config.toml
n_experts = 16
d_shared_expert = 0
router_score = "softmax"
init_std_router = 0.00902
norm = "rmsnorm"
norm_eps = 1e-05
Below are experts of layer 6 (counted from 0) of a mixture-of-experts language model. Rows are named router (the router's row for the expert), gate (a neuron's input weights, with its number), up (a neuron's input weights, with its number) and show model dimensions 0-223. Each number is 200 + 40 x the weight over its row's rms, rounded and kept within 0 to 999.
After each expert's rows: a language model's description of what the expert responds to; "gets" lists some tokens that make up at least twice as much of what it gets as of all text. This comes from a sample of Wikipedia text that the model never trained on. Tokens count by the router's weight.

# expert 10
router,193,311,261,171,203,246,211,224,214,204,184,221,199,247,210,226,149,221,207,170,254,170,220,150,181,257,258,146,271,240,207,162,239,266,318,194,171,215,156,194,233,171,131,287,146,183,174,205,164,208,236,112,179,210,262,177,240,144,185,177,287,239,170,245,219,250,150,273,259,215,174,174,154,198,196,236,239,228,193,171,191,189,186,178,224,226,173,166,168,273,227,195,203,128,190,272,130,227,113,179,233,193,209,176,256,164,159,214,168,182,212,199,262,173,208,181,181,194,237,273,207,267,191,243,197,271,226,216,193,211,160,218,197,169,232,261,137,118,171,191,240,213,170,260,191,216,275,220,224,181,138,170,243,213,225,257,166,267,180,157,204,159,236,238,227,275,204,229,190,193,203,221,159,290,172,224,218,206,236,175,189,198,218,210,221,118,189,166,189,216,259,208,132,174,228,185,132,178,153,180,166,153,175,194,175,267,155,194,165,173,149,163,182,170,171,262,178,223,195,235,252,174,234,120
gate0,149,222,225,191,116,220,253,208,177,172,202,267,197,176,205,281,219,205,200,135,163,193,218,161,160,140,213,174,256,202,153,237,178,163,167,282,181,271,185,252,249,251,230,205,169,166,218,255,250,228,150,216,192,166,181,238,241,152,201,220,195,145,160,150,175,155,211,257,208,196,239,177,179,197,190,186,217,235,210,237,189,186,206,179,223,131,204,225,124,230,261,234,196,142,185,183,113,184,128,258,201,191,155,174,244,183,200,259,257,297,176,211,243,182,188,238,86,220,299,244,265,179,193,147,248,207,216,139,172,260,236,164,224,178,195,200,144,206,250,157,263,223,204,207,216,178,137,157,223,200,198,139,214,170,216,192,200,171,141,142,189,180,217,155,257,170,241,136,157,188,239,201,165,263,222,203,169,194,189,225,155,173,163,206,226,164,159,175,120,200,191,132,158,174,152,198,182,241,142,213,238,246,299,153,135,193,194,185,217,174,130,173,203,150,208,92,199,206,257,212,227,176,123,176
up0,226,262,161,202,220,82,156,204,230,196,268,169,220,149,174,164,238,297,263,270,258,219,193,211,215,242,224,247,212,172,156,206,157,252,183,257,229,238,253,180,237,188,241,225,212,135,160,188,186,219,241,274,233,206,129,175,238,260,209,203,230,187,217,198,206,222,211,125,219,236,282,237,248,185,152,236,223,203,134,174,185,189,175,182,167,189,174,139,221,229,187,178,237,238,193,206,177,179,181,213,220,236,201,233,162,241,210,90,210,255,190,193,160,211,105,197,183,215,161,173,249,174,179,209,250,213,196,160,199,205,199,167,225,223,108,173,257,237,156,204,254,90,120,195,244,267,193,222,171,92,193,207,217,202,237,129,238,246,221,191,248,173,193,171,177,221,215,187,219,147,144,233,224,204,203,178,167,202,168,294,207,258,230,282,202,250,235,254,214,185,241,148,220,224,184,284,233,169,141,158,164,234,210,195,171,225,215,228,131,221,131,137,144,196,225,180,154,221,230,199,155,157,238,195
First word of a sentence or list item after a period or line break: The, He, It, This, A, In.
gets: " The", "-", "The", " He", " In", " It"

# expert 5
router,182,145,169,221,212,244,221,149,146,196,256,204,198,168,180,128,224,204,201,206,195,169,173,210,251,217,251,192,266,207,216,177,209,204,194,164,151,192,216,164,240,251,210,203,205,234,64,188,234,131,284,166,109,266,199,185,238,211,206,158,226,147,143,272,229,249,197,186,144,132,185,198,203,181,162,191,284,197,212,185,114,234,232,211,171,200,178,157,213,174,223,75,178,219,168,245,172,177,115,163,264,191,230,251,168,254,119,151,125,119,186,275,156,190,229,138,204,146,238,206,202,204,221,195,178,229,193,193,236,119,169,205,202,181,209,152,234,171,180,219,151,180,120,225,187,230,192,199,155,221,246,130,179,242,239,151,170,227,232,249,216,211,192,148,197,251,144,177,165,163,111,249,251,230,183,189,233,144,204,233,219,206,272,183,187,185,217,163,183,171,148,260,176,221,215,181,95,204,262,128,221,157,205,197,159,224,222,157,177,181,160,220,178,172,152,175,211,193,197,206,243,196,223,260
gate0,182,209,243,72,209,196,193,152,170,221,196,210,105,188,178,195,209,217,152,162,248,251,208,191,175,174,208,249,194,163,212,112,218,168,173,294,192,190,145,202,148,203,154,191,249,154,211,292,167,174,207,290,169,200,203,157,166,132,169,171,205,172,132,153,250,163,195,247,116,169,230,127,141,203,245,135,236,207,190,261,190,178,235,237,230,175,206,197,162,212,166,212,202,178,237,220,222,220,161,207,199,206,168,142,200,183,198,165,221,223,206,91,199,229,171,230,248,164,194,241,224,154,129,172,149,195,226,122,249,196,132,246,240,173,290,301,265,240,276,227,242,184,175,207,163,210,172,193,164,189,154,231,209,160,226,212,165,175,205,224,152,228,231,261,228,233,289,213,181,164,234,248,188,231,220,224,273,237,152,237,163,243,207,182,149,206,152,176,244,148,176,159,187,206,219,191,237,246,227,223,125,218,219,202,219,199,291,268,220,186,188,159,141,211,182,212,198,172,114,194,197,228,153,234
up0,178,214,205,157,223,192,233,162,209,218,234,265,167,248,206,268,207,153,197,195,225,207,180,219,181,220,215,196,215,175,203,261,240,220,208,210,136,163,190,231,261,188,233,199,255,190,154,151,216,224,169,204,210,137,240,247,226,206,230,294,174,201,225,212,190,166,202,153,168,195,157,210,179,139,199,157,189,189,202,175,232,251,334,201,185,122,230,211,183,177,186,253,206,234,196,93,296,200,188,216,179,109,235,149,199,164,186,168,199,205,132,204,224,134,223,173,155,211,189,136,240,221,193,260,228,165,228,196,253,134,206,228,205,169,129,228,168,195,159,210,228,224,221,224,220,253,200,186,241,222,200,226,173,172,169,185,228,162,206,138,177,186,184,162,266,158,125,172,167,260,153,107,117,195,224,152,241,121,222,190,150,178,172,157,230,197,243,126,190,208,151,172,153,99,214,172,243,205,220,233,131,187,216,226,272,109,267,218,250,209,246,188,162,134,173,148,206,163,167,272,140,143,248,129
Coordinators and list joiners, mostly and, also or, &, vs., than, including, plus pipes and dashes starting list or table rows.
gets: " and", " or", "|", " ", " &", " than"

# expert 3
router,172,212,229,180,189,212,193,233,228,215,274,186,239,181,223,226,198,150,225,245,218,202,227,235,233,251,292,200,210,157,204,229,164,164,249,136,197,230,152,236,192,147,209,216,266,208,258,107,166,214,226,194,213,227,230,132,264,228,177,134,214,160,224,255,192,218,267,182,289,225,251,199,211,229,193,226,137,159,185,130,198,196,208,135,139,190,186,198,190,181,222,214,163,235,173,157,203,180,158,241,152,225,247,175,147,161,114,215,252,240,222,225,217,191,147,226,237,205,202,191,195,247,204,267,237,223,158,174,151,169,205,219,235,208,191,176,249,271,173,160,178,140,212,207,150,258,206,211,130,138,151,182,212,183,146,236,227,210,230,232,246,252,221,230,175,167,164,146,261,178,188,200,296,229,174,222,131,190,205,284,162,225,239,127,177,137,195,234,230,160,270,169,249,121,227,280,151,215,138,247,192,224,184,174,192,108,145,215,97,165,171,153,260,186,234,192,232,257,248,242,145,192,183,250
gate0,192,189,212,205,150,263,199,176,152,183,196,181,158,160,142,178,185,170,227,207,150,172,163,205,196,171,214,191,255,133,257,195,231,175,196,156,205,171,260,201,201,151,191,212,200,210,173,214,250,205,176,216,196,184,122,211,212,234,284,175,246,231,93,250,182,181,231,242,250,186,226,254,211,161,132,141,164,66,188,244,151,211,267,230,66,198,238,186,215,216,259,168,208,133,212,277,191,214,266,241,214,180,127,202,180,195,179,220,207,227,183,218,157,198,218,192,186,208,224,160,265,201,222,204,237,273,169,230,217,237,153,259,211,196,168,235,149,227,242,164,168,234,201,262,195,216,188,140,165,179,167,201,136,151,249,228,244,236,239,238,169,198,211,191,251,151,173,218,221,217,238,117,139,152,293,200,155,187,277,211,192,214,216,189,272,205,231,289,243,265,221,202,222,243,144,219,286,252,219,206,248,212,134,250,183,204,196,204,183,230,213,159,242,154,244,243,160,252,135,176,147,225,205,259
up0,243,197,162,142,190,174,109,196,108,230,295,266,184,234,159,212,240,219,166,106,195,197,190,252,163,191,195,216,249,180,231,157,132,203,238,230,168,203,257,170,192,206,271,188,227,138,169,230,221,224,168,126,175,193,157,198,191,151,230,174,230,199,164,116,234,186,230,246,163,228,247,180,169,215,237,226,173,282,202,208,231,227,227,176,182,214,187,194,250,217,178,67,202,219,228,178,199,180,207,119,122,198,211,194,193,184,249,204,186,178,207,111,210,228,165,261,217,217,224,169,146,213,165,164,232,247,163,176,155,147,259,208,133,241,292,193,217,186,199,188,211,211,209,224,209,207,217,185,160,234,153,215,222,262,183,193,150,199,222,199,202,253,236,269,245,257,249,151,186,209,192,216,187,152,193,271,258,183,177,133,188,243,226,132,305,173,216,165,226,132,121,140,200,206,217,211,141,228,240,209,219,206,161,295,205,185,166,301,153,198,211,158,170,202,122,185,165,212,186,254,156,169,213,223
Capitalized name words for sports events, teams and organizations, such as Championships, World, Cup, League, plus table pipes in election and medal tables.
gets: " |", "|", " World", " Team", " League", " Championships"

# expert 14
router,166,202,202,209,243,139,189,222,188,140,242,192,249,205,227,211,210,207,152,223,223,147,240,192,232,233,240,187,222,237,165,196,234,258,160,183,108,160,223,184,196,131,204,253,173,267,184,175,239,211,239,212,189,201,209,94,212,154,233,269,143,173,176,255,220,195,181,225,231,170,170,209,235,199,166,220,259,138,156,190,158,239,183,89,220,227,140,184,234,166,155,140,291,226,134,237,161,206,170,141,205,178,283,258,171,196,232,138,162,198,207,239,129,227,200,141,206,193,233,156,219,281,284,204,143,251,203,188,199,116,217,156,183,200,206,184,164,167,152,220,136,235,170,186,187,270,264,242,246,222,250,173,204,236,145,190,194,197,229,225,263,168,242,234,118,236,218,211,202,173,154,255,274,235,254,196,180,274,228,150,191,229,250,222,217,135,251,181,197,189,188,203,175,268,223,255,216,193,185,183,187,140,130,142,198,238,137,109,229,230,170,220,176,226,161,163,193,204,276,180,200,230,217,231
gate0,220,218,215,160,167,157,267,189,206,173,189,274,158,168,155,274,174,214,183,166,107,228,174,169,199,203,241,214,217,152,156,206,241,170,188,266,213,174,259,219,184,189,202,171,274,198,271,170,161,200,183,246,214,142,165,276,169,240,200,206,184,231,186,245,163,181,226,195,276,193,197,249,164,157,205,132,179,200,283,258,194,145,236,280,161,191,240,202,247,206,186,299,204,211,178,214,207,180,236,208,206,127,124,169,183,205,188,179,266,177,206,228,179,123,156,198,249,175,186,202,220,171,237,241,227,135,223,255,264,195,253,299,191,165,243,223,164,184,178,260,248,161,257,260,175,94,221,232,216,192,243,194,212,197,218,176,255,223,135,214,110,200,216,148,192,141,129,221,209,211,270,253,195,158,222,198,165,188,127,208,213,175,188,189,189,242,213,150,258,170,127,260,182,220,166,208,147,191,128,140,178,228,248,206,215,233,214,217,234,271,171,209,114,176,222,211,236,172,159,186,169,251,188,282
up0,125,251,190,166,185,184,204,189,228,161,124,147,183,219,197,252,213,208,198,111,158,206,200,211,323,162,280,212,212,195,188,129,213,148,191,252,167,256,223,197,175,192,157,206,234,252,159,244,198,124,211,188,239,169,207,216,228,188,242,186,218,119,144,174,171,237,142,288,213,146,230,250,212,188,211,169,220,128,228,231,180,207,218,233,227,180,198,260,194,239,198,176,216,205,169,233,170,207,231,186,175,137,179,200,194,232,166,223,163,237,214,166,151,207,181,151,164,187,211,176,240,242,155,199,196,192,159,223,249,131,172,236,152,155,188,182,230,203,207,230,206,231,155,260,177,152,221,214,217,255,201,250,214,207,165,154,145,260,147,194,236,77,219,200,273,273,178,96,223,228,210,215,171,206,196,169,191,190,211,208,165,218,281,210,258,181,172,125,272,225,103,159,142,293,231,195,189,245,225,235,165,285,204,209,176,212,228,221,241,208,288,197,167,234,148,191,221,252,210,167,282,176,236,279
Pipe separators and numbers in sports standings and election tables, plus final words of ministry names like Education, Affairs.
gets: " |", " 0", " to", " G", " be", ")"

# expert 4
router,178,157,162,192,249,232,237,298,193,143,244,167,235,236,271,209,169,165,193,216,139,214,256,104,228,178,190,175,272,173,232,197,231,232,246,132,229,164,155,203,199,160,143,234,193,143,203,152,197,201,191,171,187,153,226,155,176,197,237,238,211,210,214,211,281,240,243,170,243,138,158,279,232,151,194,144,231,111,138,157,205,221,188,199,223,219,177,204,228,204,178,197,199,215,201,221,268,261,197,166,128,220,254,139,169,235,212,217,194,194,192,214,188,206,167,99,209,155,142,183,168,270,260,162,156,190,172,285,179,145,254,204,177,252,265,177,197,210,249,160,254,234,254,163,156,254,188,208,231,264,207,142,122,256,130,164,169,253,199,248,159,161,260,236,194,264,226,212,207,208,186,220,192,211,196,209,190,181,202,167,165,202,120,167,216,186,217,180,191,171,207,277,203,251,250,188,200,185,195,251,205,180,142,193,254,205,153,141,228,191,250,200,188,196,153,244,324,299,190,146,190,196,214,211
gate0,248,164,221,203,182,248,97,221,191,202,174,193,212,194,223,204,225,199,114,206,188,115,203,90,249,229,149,221,279,252,191,206,194,252,236,258,193,252,167,209,160,216,204,175,212,145,245,198,219,276,127,174,231,219,194,219,110,264,218,189,213,217,148,120,255,198,213,211,201,115,173,263,202,157,228,237,196,210,200,190,174,204,239,257,258,178,175,193,162,230,218,230,243,158,251,241,132,252,209,176,224,204,170,150,233,160,182,227,262,206,237,233,261,250,200,202,222,215,188,254,211,269,193,175,228,159,235,207,197,173,115,239,227,258,244,221,218,159,166,201,224,245,282,208,173,238,167,236,243,176,173,146,211,200,253,135,191,214,203,304,212,259,289,230,202,207,173,175,196,206,272,227,217,180,155,240,162,153,159,189,174,190,131,173,251,166,167,233,203,237,253,223,198,255,189,213,133,221,174,185,168,267,214,243,183,210,179,214,212,241,125,202,141,248,181,227,261,317,212,178,204,259,208,168
up0,151,138,190,206,179,292,141,251,149,221,204,158,211,219,152,278,219,229,168,161,121,221,203,52,202,180,201,244,270,216,212,169,109,192,252,203,186,189,187,284,259,213,204,191,219,201,293,249,174,267,163,191,262,211,248,207,186,182,262,140,141,183,267,248,256,195,248,198,218,215,227,181,191,159,198,131,179,229,184,227,218,267,160,182,183,213,232,183,301,208,189,183,180,168,230,173,145,202,198,213,115,220,241,183,101,200,224,225,211,156,196,230,194,190,237,186,224,231,175,200,173,240,206,223,222,232,186,199,147,137,126,225,219,143,208,196,175,179,206,228,270,192,243,187,200,203,132,200,146,256,152,189,225,249,244,146,174,135,232,233,184,201,237,235,182,135,191,253,165,221,231,182,204,134,210,205,190,162,160,194,226,207,218,128,208,174,146,194,119,200,264,151,213,198,155,232,142,190,255,185,158,253,203,189,241,138,158,196,250,237,180,220,162,253,223,171,201,217,168,192,171,211,121,123
Prepositions such as in, of, on, for, with and by before an article, often in species and enzyme descriptions and taxonomy boxes.
gets: " in", " of", " on", " for", " to", " by"

# expert 9
router,173,184,235,174,195,220,182,163,189,265,138,186,215,218,206,252,187,133,208,155,239,239,248,221,217,237,154,211,288,245,161,166,235,208,172,238,187,264,128,108,228,243,158,143,251,160,176,232,186,212,228,256,251,162,209,227,184,151,249,129,207,210,200,224,205,174,173,160,172,247,155,198,107,202,203,206,242,209,243,180,166,200,254,224,248,221,158,222,114,186,222,301,244,167,269,152,143,155,211,165,210,168,178,182,159,199,254,219,164,216,194,192,243,160,170,207,182,173,201,285,233,200,251,221,269,235,193,147,230,246,181,197,177,160,263,239,154,144,243,248,196,156,234,265,259,177,242,249,243,215,220,291,213,180,261,229,162,199,238,144,184,206,178,212,189,189,111,272,228,178,191,124,143,216,137,146,185,184,218,188,212,187,183,250,187,239,82,210,192,207,135,176,257,193,199,150,195,272,170,161,206,137,270,178,161,239,203,206,227,167,189,224,195,171,173,212,161,153,154,186,210,189,222,119
gate0,197,209,234,165,169,247,154,220,188,194,180,215,260,229,181,239,222,213,161,117,246,173,239,152,239,195,138,222,184,239,140,219,207,188,126,245,215,242,175,177,258,167,222,88,234,207,200,233,154,231,182,226,251,225,202,227,202,236,147,203,221,139,200,237,196,176,234,151,268,223,269,169,151,194,96,244,259,168,176,168,189,230,123,239,180,205,215,168,149,175,189,184,228,235,164,124,134,192,213,184,220,165,160,243,175,228,128,223,190,316,161,239,219,178,289,225,190,180,165,172,206,131,162,179,213,162,215,165,163,138,224,170,179,210,222,172,155,168,246,116,177,150,218,203,265,288,214,169,135,276,236,237,243,141,245,145,245,245,238,178,229,240,157,176,226,225,236,269,203,163,199,185,189,177,199,198,255,224,134,219,208,279,200,129,139,196,187,192,217,217,215,247,194,271,102,227,192,235,147,176,187,207,148,204,186,210,242,211,179,158,204,246,238,176,167,219,256,127,217,194,167,202,232,155
up0,150,216,204,220,155,245,199,192,280,245,219,197,207,188,206,195,202,169,215,141,213,143,218,200,329,203,164,181,193,169,268,128,178,156,213,165,213,245,228,187,238,193,215,265,269,201,123,252,203,260,165,195,258,217,246,188,244,174,253,221,129,117,220,218,212,277,206,176,223,253,192,137,229,156,211,168,221,204,199,188,118,212,173,219,167,256,184,149,214,183,181,124,185,258,140,175,135,225,243,201,216,166,147,171,221,199,174,215,233,198,216,223,196,287,202,233,206,180,244,300,244,259,155,239,214,149,155,153,238,190,130,89,198,170,132,205,214,182,143,257,236,268,231,151,200,231,211,215,193,173,183,210,212,252,262,166,214,120,221,180,289,185,232,260,161,194,121,184,191,194,214,202,231,203,149,122,210,242,211,208,227,202,179,187,233,203,239,111,188,166,188,212,220,152,169,181,254,280,208,184,161,187,156,148,247,224,178,243,147,213,235,257,274,202,208,215,224,227,243,168,228,188,222,202
Subordinating words and time nouns linking clauses in narrative prose, such as when, where, because, after, until, and time in at this time.
gets: " that", " as", ",", "s,", " which", " when"

# expert 15
router,227,250,109,189,222,196,168,172,214,148,200,248,198,239,211,236,184,273,147,140,156,139,163,134,169,170,121,254,141,215,257,152,201,133,195,209,212,254,142,182,222,201,162,141,229,241,249,196,191,241,237,248,241,180,200,162,153,189,172,212,206,158,249,172,165,185,225,210,213,193,162,187,142,174,245,270,215,191,246,155,230,242,174,221,240,175,287,162,165,277,152,228,157,133,169,243,153,150,251,238,227,98,207,184,210,182,230,220,215,273,118,211,229,142,204,174,132,236,246,201,243,220,198,203,164,179,204,231,132,214,166,257,160,226,246,172,234,208,213,253,167,154,162,210,254,171,214,163,170,200,157,230,233,207,209,207,238,166,250,177,233,136,214,181,184,273,166,198,255,205,164,155,198,265,138,201,203,133,195,252,215,197,261,194,188,126,216,217,90,229,173,149,158,239,192,143,131,191,235,138,224,192,194,151,214,134,219,214,228,157,273,169,172,193,242,141,205,211,190,186,204,156,152,138
gate0,236,222,192,215,235,181,160,230,151,168,184,147,235,205,201,120,265,128,242,180,199,208,190,244,250,201,235,227,256,191,158,178,113,161,189,207,150,197,180,168,201,222,263,195,241,140,216,143,198,223,142,268,119,245,147,200,232,233,146,144,163,136,227,160,273,172,140,212,182,189,244,214,278,177,186,218,235,160,201,131,98,194,212,218,230,164,206,161,172,235,232,177,242,201,227,126,253,147,164,236,223,182,217,207,164,202,218,223,238,247,194,167,257,213,248,238,162,184,214,230,237,229,175,170,172,198,196,124,191,208,203,188,198,274,197,139,184,226,147,207,156,225,172,236,225,207,145,239,117,229,188,197,271,174,184,175,183,182,104,212,216,148,97,210,215,176,209,228,189,184,192,247,250,143,170,138,108,241,169,248,223,144,212,242,237,211,178,234,300,140,206,200,233,172,196,216,197,267,194,164,265,168,185,143,189,175,211,226,228,211,155,191,246,291,209,177,121,181,215,188,221,237,233,293
up0,195,206,190,219,300,179,254,213,205,220,128,197,146,214,275,179,199,190,179,203,159,249,183,146,243,217,171,154,175,233,221,177,261,153,197,248,199,235,222,131,204,229,204,157,155,190,137,236,183,248,205,139,259,275,189,221,219,119,199,232,237,224,208,242,196,251,124,156,197,171,174,145,145,185,180,206,213,287,238,182,140,173,214,202,177,125,170,226,203,285,169,187,176,229,184,177,182,165,217,206,188,217,182,192,165,292,206,180,184,220,230,221,137,227,212,162,173,244,176,170,161,156,183,196,189,172,189,203,159,208,169,265,130,184,151,183,232,220,194,220,268,163,217,147,155,105,179,167,190,292,171,185,215,217,188,239,275,208,286,237,105,227,211,119,181,216,224,139,229,275,235,231,212,177,77,195,201,141,227,216,229,261,222,239,151,218,185,228,177,200,186,225,179,195,252,212,155,222,252,188,257,168,278,218,156,193,258,174,250,221,213,315,232,158,166,169,230,223,206,164,147,217,173,214
Line breaks after sentences, headings or table rows, plus sentence-final punctuation and closing quotes such as ". and ."
gets: "\n", ".", "s.", "\"", "==", " =="

# expert 2
router,251,136,214,209,200,176,162,190,220,211,225,155,228,175,220,151,190,200,236,222,186,224,208,248,151,140,240,223,187,195,185,228,157,220,156,157,172,232,193,232,161,196,159,229,340,235,337,245,285,181,190,202,199,236,189,192,209,255,233,134,221,246,157,224,211,168,270,209,256,107,238,168,191,175,163,196,190,160,260,216,208,232,134,214,193,171,183,197,191,162,252,194,187,200,282,197,247,220,219,247,222,199,179,136,224,176,164,213,226,206,172,168,194,217,147,238,241,272,174,176,148,155,204,118,152,182,160,212,179,159,176,222,241,144,216,154,213,234,225,194,247,186,243,177,130,211,147,155,146,287,207,244,111,241,196,248,188,228,201,245,182,212,218,112,179,170,273,234,145,167,228,185,165,168,202,260,123,194,191,207,133,209,206,158,238,226,247,194,185,159,235,189,251,263,181,222,207,136,196,258,204,180,224,218,168,257,139,174,188,305,212,93,205,173,250,174,207,161,154,203,255,181,200,209
gate0,179,184,258,226,160,215,255,123,104,261,238,244,188,177,209,177,143,183,163,196,215,139,201,152,204,154,175,227,240,167,214,193,171,193,206,202,234,254,150,229,102,198,203,218,253,171,213,111,251,145,244,309,232,190,195,366,188,232,199,186,174,252,218,214,225,201,212,235,170,180,188,170,129,159,115,166,173,239,180,165,214,172,196,225,213,167,220,133,255,205,196,234,181,127,215,164,217,258,204,233,155,175,172,178,166,248,157,186,191,198,245,283,243,189,223,162,247,217,195,189,148,264,154,186,191,161,197,274,211,240,230,243,212,158,198,222,212,229,200,193,215,160,205,152,203,283,172,175,229,190,189,129,119,73,140,209,239,190,207,212,260,250,207,234,281,181,206,226,203,196,224,214,224,201,216,234,166,162,225,177,218,208,263,162,98,170,140,255,197,178,183,210,197,171,181,169,196,206,213,182,165,218,126,196,237,259,206,150,189,267,169,204,159,194,190,154,183,208,233,178,182,195,216,275
up0,212,201,195,177,201,253,125,221,177,231,167,224,190,243,191,192,286,243,208,229,154,180,276,170,219,257,210,193,185,223,212,93,237,217,139,171,132,179,222,138,204,144,211,176,153,155,155,170,159,164,194,189,203,197,213,125,209,232,214,247,159,91,230,145,260,253,184,84,178,263,197,255,213,154,232,198,215,190,179,193,188,159,209,203,238,244,207,196,150,209,260,164,242,202,154,232,197,183,161,247,239,250,237,181,190,101,251,235,251,262,180,101,253,221,211,240,205,178,201,243,214,191,216,192,265,176,210,208,165,236,169,197,225,256,218,217,259,183,218,227,121,216,129,129,245,241,248,194,299,286,211,212,254,256,249,201,176,190,229,217,213,182,253,235,212,228,171,226,265,215,142,153,149,251,173,216,226,242,235,187,234,219,230,226,170,198,178,254,221,228,206,173,215,185,194,202,287,194,154,198,173,221,242,170,146,170,182,161,222,246,191,214,126,199,206,190,154,145,150,239,269,184,229,280
Line breaks, dashes and colons in bulleted infobox fields, plus field labels like Born:, Genre:, Written by:, Released:.
gets: "\n", "-", ":", " =", " is", " was"

# expert 13
router,148,239,194,203,142,165,207,281,171,130,139,250,175,221,250,216,234,252,163,264,217,272,201,232,158,271,264,167,219,260,185,191,189,237,231,263,203,168,235,225,155,196,204,227,233,213,174,210,257,166,183,182,169,190,148,215,178,200,234,209,190,238,198,231,306,235,161,241,254,190,247,218,241,251,157,237,159,241,180,203,237,175,177,173,238,200,130,200,189,183,261,109,302,150,224,252,179,253,200,155,202,222,204,245,244,177,173,203,177,222,209,194,206,227,251,198,242,246,252,226,200,195,279,265,164,233,203,233,155,203,218,164,186,266,168,173,179,211,235,224,94,217,137,228,173,256,303,181,167,207,201,156,218,237,155,230,268,246,198,178,179,248,197,194,226,151,193,239,167,179,201,176,251,164,253,204,251,237,256,283,216,191,228,210,154,153,226,188,173,128,177,211,225,247,140,176,165,266,196,225,239,161,157,202,134,225,217,176,243,187,206,174,276,198,148,183,164,231,250,90,209,186,150,257
gate0,188,251,211,149,160,197,295,137,223,221,144,207,203,223,182,153,233,198,232,194,176,238,204,234,217,167,198,177,281,190,205,216,187,186,155,164,137,234,211,188,169,234,197,249,181,270,283,155,215,170,208,209,284,250,269,213,142,217,167,220,176,102,196,189,238,263,169,214,190,192,140,205,145,264,165,172,246,248,254,234,236,121,196,247,206,224,231,219,220,228,207,183,171,217,113,256,236,172,173,250,192,218,203,192,184,201,195,192,205,207,183,129,225,201,180,217,147,188,146,247,211,217,170,240,207,175,92,248,201,189,218,150,204,210,163,140,249,249,205,122,162,221,203,162,221,211,144,250,151,198,229,172,153,207,154,207,271,163,202,241,189,188,148,76,174,157,138,123,178,159,226,213,251,182,250,134,180,297,165,189,198,225,221,164,195,229,152,212,251,159,202,202,201,159,256,80,203,253,218,183,210,193,228,115,152,220,262,218,227,237,226,206,267,173,233,142,268,196,233,188,201,170,202,199
up0,247,187,210,151,184,227,219,163,213,158,195,197,176,191,230,164,241,245,182,206,210,149,177,192,285,189,224,182,240,153,182,322,188,196,209,238,141,168,216,189,136,159,154,288,208,243,231,184,198,133,209,158,209,218,231,184,160,225,190,197,123,190,152,229,222,264,167,173,207,233,118,236,188,232,135,178,176,193,152,181,234,172,202,234,243,193,149,162,197,217,189,156,213,207,188,180,233,152,206,177,142,255,150,238,225,213,241,172,175,231,196,190,181,296,160,219,166,211,248,249,117,217,113,161,177,258,179,155,122,111,271,162,192,243,132,121,250,185,149,239,295,256,220,235,231,146,237,222,151,216,184,193,177,226,207,235,226,172,167,239,196,122,196,141,135,213,233,143,185,207,200,222,216,154,176,185,138,155,156,133,192,235,210,134,307,197,200,203,193,130,172,268,194,260,123,181,172,164,286,181,214,245,202,180,183,236,202,267,227,191,151,178,186,208,174,168,172,229,228,187,177,177,231,222
Articles and possessives right after prepositions like in, of, at, on, such as the, a, his, its, their, her.
gets: " the", " a", " his", " its", " their", " her"